config.toml
hidden_size = 384
n_experts = 16
d_expert = 160
d_shared_expert = 0
hidden_act = "squared_relu"
router_score = "softmax"
routed_scale = 1.0
balance_loss = 0.0102
balance_bias = false
learning_rate = 0.003
max_seq_len = 1024
train_tokens = 368200000
dataset = "wikipedia_en"
Below are experts of layer 6 (counted from 0) of a mixture-of-experts language model. Rows are named router (the router's row for the expert), up (a neuron's input weights, with its number) and show model dimensions 0-63. Each number is 200 + 30 x the weight over its row's rms, rounded and kept within 0 to 999.
Before each expert's rows: "comes after" lists some tokens at least twice as common just before its tokens as in all text. This comes from a sample of Wikipedia text that the model never trained on. Tokens count by the router's weight.

# expert 7
comes after: "\n", " |", "\n\n", ")", ".", "2"
router,201,232,149,180,187,173,217,232,147,207,194,235,241,209,226,185,137,200,209,219,235,212,153,229,225,215,205,241,175,209,230,194,199,226,219,219,205,229,143,217,277,165,214,158,210,222,204,164,217,227,206,174,184,190,205,181,212,185,212,227,203,235,233,215
up0,197,191,199,189,209,184,213,188,213,157,249,266,194,201,164,190,188,154,201,200,163,231,204,190,147,170,143,203,202,223,244,217,184,188,191,183,177,182,189,192,173,184,202,189,211,168,203,179,179,165,199,234,223,232,171,203,148,230,117,225,241,183,182,219
up1,213,180,238,245,196,240,240,186,213,178,227,184,229,213,217,198,193,159,186,203,184,163,201,137,196,184,230,144,209,230,196,220,258,232,204,185,145,244,207,147,212,182,226,187,238,216,180,210,216,261,170,158,173,263,234,212,258,221,198,221,222,227,182,189
up2,195,206,188,189,196,243,219,234,256,216,214,230,248,231,221,151,224,231,176,158,226,140,199,227,179,224,212,189,211,185,229,164,189,207,237,171,196,172,209,234,232,174,216,218,212,191,187,188,209,213,169,167,199,210,232,212,217,281,159,196,200,109,183,259
up3,276,205,159,201,181,228,240,148,159,212,214,222,206,214,211,188,223,225,175,234,191,196,153,101,201,219,173,210,222,216,233,284,187,254,179,174,193,190,171,217,239,215,177,184,235,272,187,218,161,212,204,227,200,184,202,240,166,180,217,200,191,238,215,234
up4,182,201,216,176,204,222,189,223,266,223,173,202,160,205,160,217,214,204,164,223,226,186,193,237,214,183,194,245,204,233,148,177,227,238,217,161,222,227,245,210,229,193,182,214,259,224,194,218,189,221,195,227,198,201,217,244,236,190,163,218,142,193,212,215
up5,198,241,209,223,269,183,138,197,163,237,139,228,198,160,158,196,255,213,247,224,228,254,214,190,213,256,246,238,228,222,232,178,177,128,216,240,192,177,165,225,224,224,254,214,220,202,203,148,192,173,185,202,195,226,167,204,165,217,164,186,199,234,214,237
up6,202,206,236,178,196,192,203,213,174,202,156,171,241,111,200,153,243,144,221,214,195,214,179,169,175,177,188,225,190,179,197,215,209,234,171,242,183,203,164,193,168,201,203,230,204,182,126,175,192,158,161,192,196,223,248,245,183,205,157,241,212,180,222,211
up7,192,168,204,204,237,153,184,167,178,184,176,232,251,249,217,186,197,169,167,212,221,174,167,173,222,166,201,197,174,175,213,212,177,201,188,215,243,134,238,172,185,176,197,200,229,148,177,240,163,206,217,188,144,204,202,193,204,200,191,160,223,227,235,203
up8,209,256,183,213,213,241,205,207,191,215,187,210,206,226,205,232,163,189,197,196,246,226,167,221,159,243,200,221,177,203,172,174,286,220,220,214,225,253,227,149,195,197,208,214,168,208,205,206,198,232,243,211,225,209,216,196,200,179,172,187,230,159,189,171
up9,255,178,178,195,206,189,238,236,182,205,241,238,249,189,208,109,173,194,188,135,191,185,192,153,195,214,192,191,182,210,213,241,187,241,195,223,155,244,197,183,179,134,204,196,236,209,267,202,182,239,163,192,176,213,219,191,227,216,190,191,254,239,252,172
up10,187,241,203,240,131,174,237,248,185,192,155,214,220,207,193,187,221,174,183,177,224,166,196,192,168,180,220,170,206,244,194,230,213,251,161,220,137,184,141,186,203,175,214,258,180,148,236,219,247,193,166,234,149,131,193,270,134,200,160,250,184,191,210,238
up11,258,250,207,147,165,225,251,228,228,121,237,148,216,170,177,147,159,252,189,221,204,253,186,222,184,204,195,165,204,154,230,154,208,244,208,184,208,160,196,223,202,116,202,200,262,193,224,200,207,171,252,164,211,151,198,176,207,208,220,231,213,195,225,251
up12,247,193,149,203,191,225,172,189,171,182,195,248,206,220,225,208,174,179,234,188,234,231,219,201,226,185,192,198,194,219,198,222,150,180,189,203,178,220,144,260,192,178,182,156,220,175,224,230,159,232,172,196,263,190,139,187,229,184,168,306,181,246,181,198
up13,200,212,200,175,170,224,116,252,201,202,169,215,224,226,181,190,200,166,217,194,173,118,195,200,217,218,188,188,171,141,183,246,102,218,219,282,196,185,169,202,196,222,206,232,171,246,139,128,198,203,230,196,173,159,185,194,191,137,155,221,195,177,198,173
up14,206,249,208,182,197,209,189,226,155,206,204,204,187,184,155,171,188,178,133,220,173,251,145,275,202,182,179,221,181,172,195,162,206,186,130,197,219,172,182,146,190,133,260,210,216,145,182,167,202,192,178,211,142,183,201,239,216,148,195,256,215,207,174,219
up15,230,193,209,248,180,132,225,198,229,216,171,243,161,145,235,219,220,255,178,197,253,185,163,222,167,189,207,223,180,198,238,241,201,225,154,198,212,153,140,177,254,185,201,245,150,220,235,248,195,193,194,217,207,210,198,158,152,138,206,174,174,188,211,208

# expert 12
comes after: "\n", "\n\n", " \"", " '", "- \"", "| Party"
router,157,237,169,209,161,219,132,171,218,171,215,227,244,194,192,174,191,179,218,134,216,209,206,212,208,176,195,187,178,212,223,208,198,197,208,176,208,141,290,249,208,188,287,184,186,213,167,224,190,202,219,206,158,182,212,172,160,163,180,195,221,221,214,156
up0,224,219,153,171,253,175,139,182,207,114,171,210,224,200,206,178,204,229,158,211,194,190,170,191,209,248,233,207,173,193,177,236,142,224,191,221,126,220,217,185,226,212,179,198,166,159,211,211,181,208,222,243,200,215,164,253,178,161,134,234,236,218,231,192
up1,222,194,241,195,191,155,196,189,215,224,196,183,219,206,239,213,214,203,214,202,159,183,130,195,164,185,222,221,164,151,234,158,242,190,254,182,152,218,179,211,237,225,250,175,126,215,145,259,190,194,202,246,260,181,228,163,234,254,194,225,264,241,219,223
up2,181,243,166,188,212,186,250,200,182,202,240,134,181,222,234,158,138,194,218,219,218,172,209,243,222,221,184,198,188,206,173,146,172,226,174,182,239,185,179,223,241,220,259,198,200,135,163,219,227,165,187,198,230,185,199,205,237,175,167,226,228,212,201,208
up3,176,282,226,267,186,191,189,181,193,215,237,236,189,211,267,242,188,186,159,247,201,200,238,218,211,199,213,212,233,244,138,207,146,226,150,183,167,231,199,202,243,239,266,166,193,257,212,164,218,227,193,196,187,192,163,224,211,208,179,201,152,224,167,178
up4,218,201,213,154,208,157,172,190,187,223,246,179,204,178,166,206,228,243,158,212,195,251,177,240,163,196,184,188,143,222,181,247,229,180,227,207,148,208,232,218,198,253,188,245,166,137,203,202,213,195,180,228,206,201,225,165,174,213,170,172,257,185,230,242
up5,184,205,243,187,246,185,202,204,206,233,158,211,193,161,184,188,183,230,220,259,218,201,207,215,197,208,180,176,225,204,217,178,207,130,166,224,218,200,204,182,227,191,189,168,186,161,228,230,107,233,237,207,180,211,204,208,239,189,154,203,190,218,185,189
up6,197,246,255,201,180,197,271,227,169,237,155,175,201,215,187,222,172,208,171,215,246,189,190,190,221,200,191,204,210,261,252,194,216,185,234,234,223,246,230,147,273,153,239,193,155,192,189,216,175,184,204,178,193,170,189,208,261,173,165,191,210,166,200,211
up7,196,239,196,210,207,199,177,169,202,160,193,217,200,204,234,159,166,211,249,207,239,209,213,196,256,240,221,149,219,211,161,202,219,168,198,206,185,187,176,169,146,190,254,197,183,205,265,159,217,251,230,197,206,188,156,198,197,139,139,183,175,210,182,164
up8,184,245,212,201,185,240,194,200,212,184,201,205,207,180,226,178,208,192,253,196,171,224,197,192,201,196,226,205,232,214,210,239,197,207,193,143,215,207,169,196,192,201,165,146,237,211,206,159,206,226,172,208,177,197,213,212,221,182,88,155,198,211,253,160
up9,202,230,184,226,198,210,187,243,222,206,192,211,237,180,275,196,168,235,192,189,239,175,245,245,150,261,223,151,184,170,160,208,198,229,184,213,177,173,196,219,169,160,212,225,238,182,206,208,190,243,178,245,216,184,223,217,208,235,216,194,205,252,192,163
up10,178,259,166,192,227,216,165,202,174,177,142,258,198,174,183,136,178,199,176,200,191,226,148,239,187,252,174,204,217,259,196,198,185,193,214,222,162,211,209,226,216,195,176,257,144,167,178,208,240,178,185,129,228,214,217,255,225,221,189,249,243,133,235,228
up11,200,149,201,158,189,180,202,219,243,185,248,236,288,181,226,227,185,233,211,186,194,277,204,218,225,255,190,230,222,190,232,203,212,223,212,255,208,202,178,197,210,212,202,207,216,182,200,159,212,195,187,248,214,202,183,164,143,219,210,233,177,160,218,224
up12,178,196,228,210,197,145,185,170,226,182,168,275,191,187,194,227,202,206,233,219,215,221,224,161,231,173,152,210,157,172,190,183,139,202,211,193,189,147,198,262,199,208,242,222,211,181,214,181,144,203,173,172,137,190,164,141,200,211,154,183,162,216,199,217
up13,245,172,154,175,196,241,163,164,210,178,155,217,178,202,214,189,223,224,194,250,129,182,200,187,187,219,190,259,167,256,147,183,237,186,171,262,204,160,183,209,233,185,233,209,151,179,214,242,193,144,182,195,211,221,199,191,219,246,134,243,223,179,167,187
up14,201,192,214,187,183,236,219,178,207,195,227,153,189,192,223,234,150,218,149,226,229,191,203,187,140,254,168,224,205,247,180,184,203,229,223,158,216,221,191,257,180,214,225,175,185,231,158,220,175,161,242,177,211,204,180,227,208,235,136,180,204,219,143,184
up15,187,162,211,201,171,211,177,153,182,167,162,215,214,164,171,205,217,174,231,190,221,140,199,144,235,171,204,184,186,185,278,204,130,194,209,152,189,162,215,191,211,220,224,198,226,158,192,191,199,220,175,165,208,205,233,223,210,123,222,200,197,221,214,180

# expert 1
comes after: " | ", " ", "1", "2", ", ", "| "
router,202,196,184,270,207,218,154,233,193,187,147,172,184,139,194,210,182,148,142,206,201,192,151,163,219,163,201,265,194,237,202,226,269,178,230,133,178,179,143,190,228,196,195,235,230,200,216,145,160,203,164,221,213,227,184,170,218,252,226,194,201,172,182,219
up0,236,200,192,201,155,206,227,182,203,205,245,197,190,182,215,184,207,167,200,237,239,226,206,238,196,224,212,223,231,206,179,201,207,213,186,176,215,207,205,213,157,166,190,165,236,186,230,193,193,131,194,242,193,228,192,187,163,246,211,189,227,189,221,198
up1,244,237,189,167,184,219,172,189,209,220,176,210,241,148,174,184,158,162,220,174,187,204,186,154,201,197,247,184,236,190,170,179,177,238,147,187,236,195,161,206,228,230,224,190,195,197,243,217,157,240,144,254,193,154,127,181,150,166,162,150,191,187,181,210
up2,130,176,185,198,179,158,180,165,207,166,205,191,223,233,178,239,194,210,186,217,187,185,154,202,173,223,228,159,222,233,215,204,196,246,198,177,244,213,137,251,200,182,225,177,149,240,194,195,193,261,192,163,172,217,191,191,203,176,151,211,173,177,213,191
up3,232,168,220,174,168,216,206,199,219,168,191,199,208,202,227,249,198,203,241,240,226,145,175,190,183,192,198,242,200,212,179,153,188,203,220,173,192,182,170,207,175,171,164,241,236,231,206,200,199,211,227,257,164,208,269,180,216,152,244,185,208,192,180,189
up4,173,218,235,209,181,207,230,187,228,211,187,228,218,178,186,200,190,185,187,218,217,148,141,191,242,169,169,185,170,179,202,141,186,189,205,155,218,188,238,119,203,176,230,171,192,193,192,145,160,177,219,192,255,189,234,268,202,223,191,206,193,233,210,175
up5,224,193,185,187,179,195,251,209,136,205,277,220,246,178,179,215,195,163,190,276,260,193,220,149,192,224,218,202,180,261,194,218,217,210,243,171,174,153,216,163,213,192,223,190,212,206,265,188,203,233,199,184,250,231,184,186,203,202,216,238,216,167,188,190
up6,157,143,168,206,199,233,139,190,182,211,210,184,184,208,227,186,170,176,164,227,194,188,187,206,185,179,157,228,201,225,213,207,217,176,207,182,207,171,220,241,234,178,186,174,215,223,203,193,173,261,196,206,217,204,167,189,253,186,210,191,213,183,208,210
up7,217,233,247,268,209,147,197,205,225,178,225,249,185,192,190,255,152,188,237,160,194,161,186,192,130,196,232,159,137,152,260,188,196,234,120,214,205,228,223,145,214,222,253,146,179,160,180,154,157,188,147,146,195,190,183,170,206,195,235,200,191,228,139,214
up8,179,224,184,240,185,154,209,203,213,178,193,199,163,167,230,187,214,199,136,209,168,189,184,239,152,216,222,227,235,186,235,174,247,184,180,242,194,192,189,175,187,237,206,240,186,188,141,189,198,148,177,218,218,190,175,186,185,185,168,177,222,204,234,152
up9,191,195,177,251,248,154,165,171,209,160,175,184,215,195,155,238,184,159,220,187,220,165,170,236,196,163,265,232,189,178,182,193,160,188,224,211,230,256,207,174,229,199,204,156,223,143,179,171,174,210,207,278,144,203,146,248,187,189,227,221,261,178,185,216
up10,198,171,201,196,202,165,185,230,246,192,165,175,212,173,163,197,203,222,252,184,199,171,209,152,194,215,156,197,179,176,172,160,207,150,158,190,218,259,171,218,193,176,235,219,182,175,147,200,161,152,177,224,204,235,136,164,235,207,205,247,219,200,208,191
up11,241,154,219,258,234,219,202,225,241,178,238,236,202,219,239,207,162,230,167,232,226,152,213,170,223,165,231,248,184,206,217,196,199,182,200,228,185,186,164,213,196,163,167,206,236,228,203,147,214,212,234,143,205,202,211,189,214,214,188,199,174,234,195,172
up12,212,175,189,219,243,211,225,221,210,213,187,236,206,202,209,159,212,207,181,243,205,205,217,222,264,216,150,131,222,197,179,146,228,190,225,183,211,242,249,194,169,211,233,229,213,170,154,208,190,157,224,230,221,201,228,253,257,192,193,193,181,228,199,193
up13,170,166,204,232,207,228,255,190,222,201,237,193,206,153,179,175,180,219,169,169,218,141,150,188,245,194,153,240,212,193,247,194,225,230,214,214,195,166,158,180,225,168,187,194,187,198,228,241,208,208,199,256,235,237,177,217,294,226,216,229,232,233,169,240
up14,202,223,181,204,243,188,163,203,147,182,217,211,151,234,145,234,210,213,226,300,170,238,202,223,216,229,232,229,205,186,223,209,177,173,180,169,215,230,196,130,231,194,210,206,200,175,187,187,142,262,235,217,227,165,203,207,194,238,218,180,187,222,190,177
up15,171,148,200,220,153,232,227,207,255,193,158,207,211,207,177,175,197,193,238,157,204,189,183,210,185,218,207,220,139,234,204,225,226,181,163,164,247,203,228,161,210,204,174,185,235,219,199,166,176,233,258,166,228,235,173,215,174,179,172,201,182,119,170,241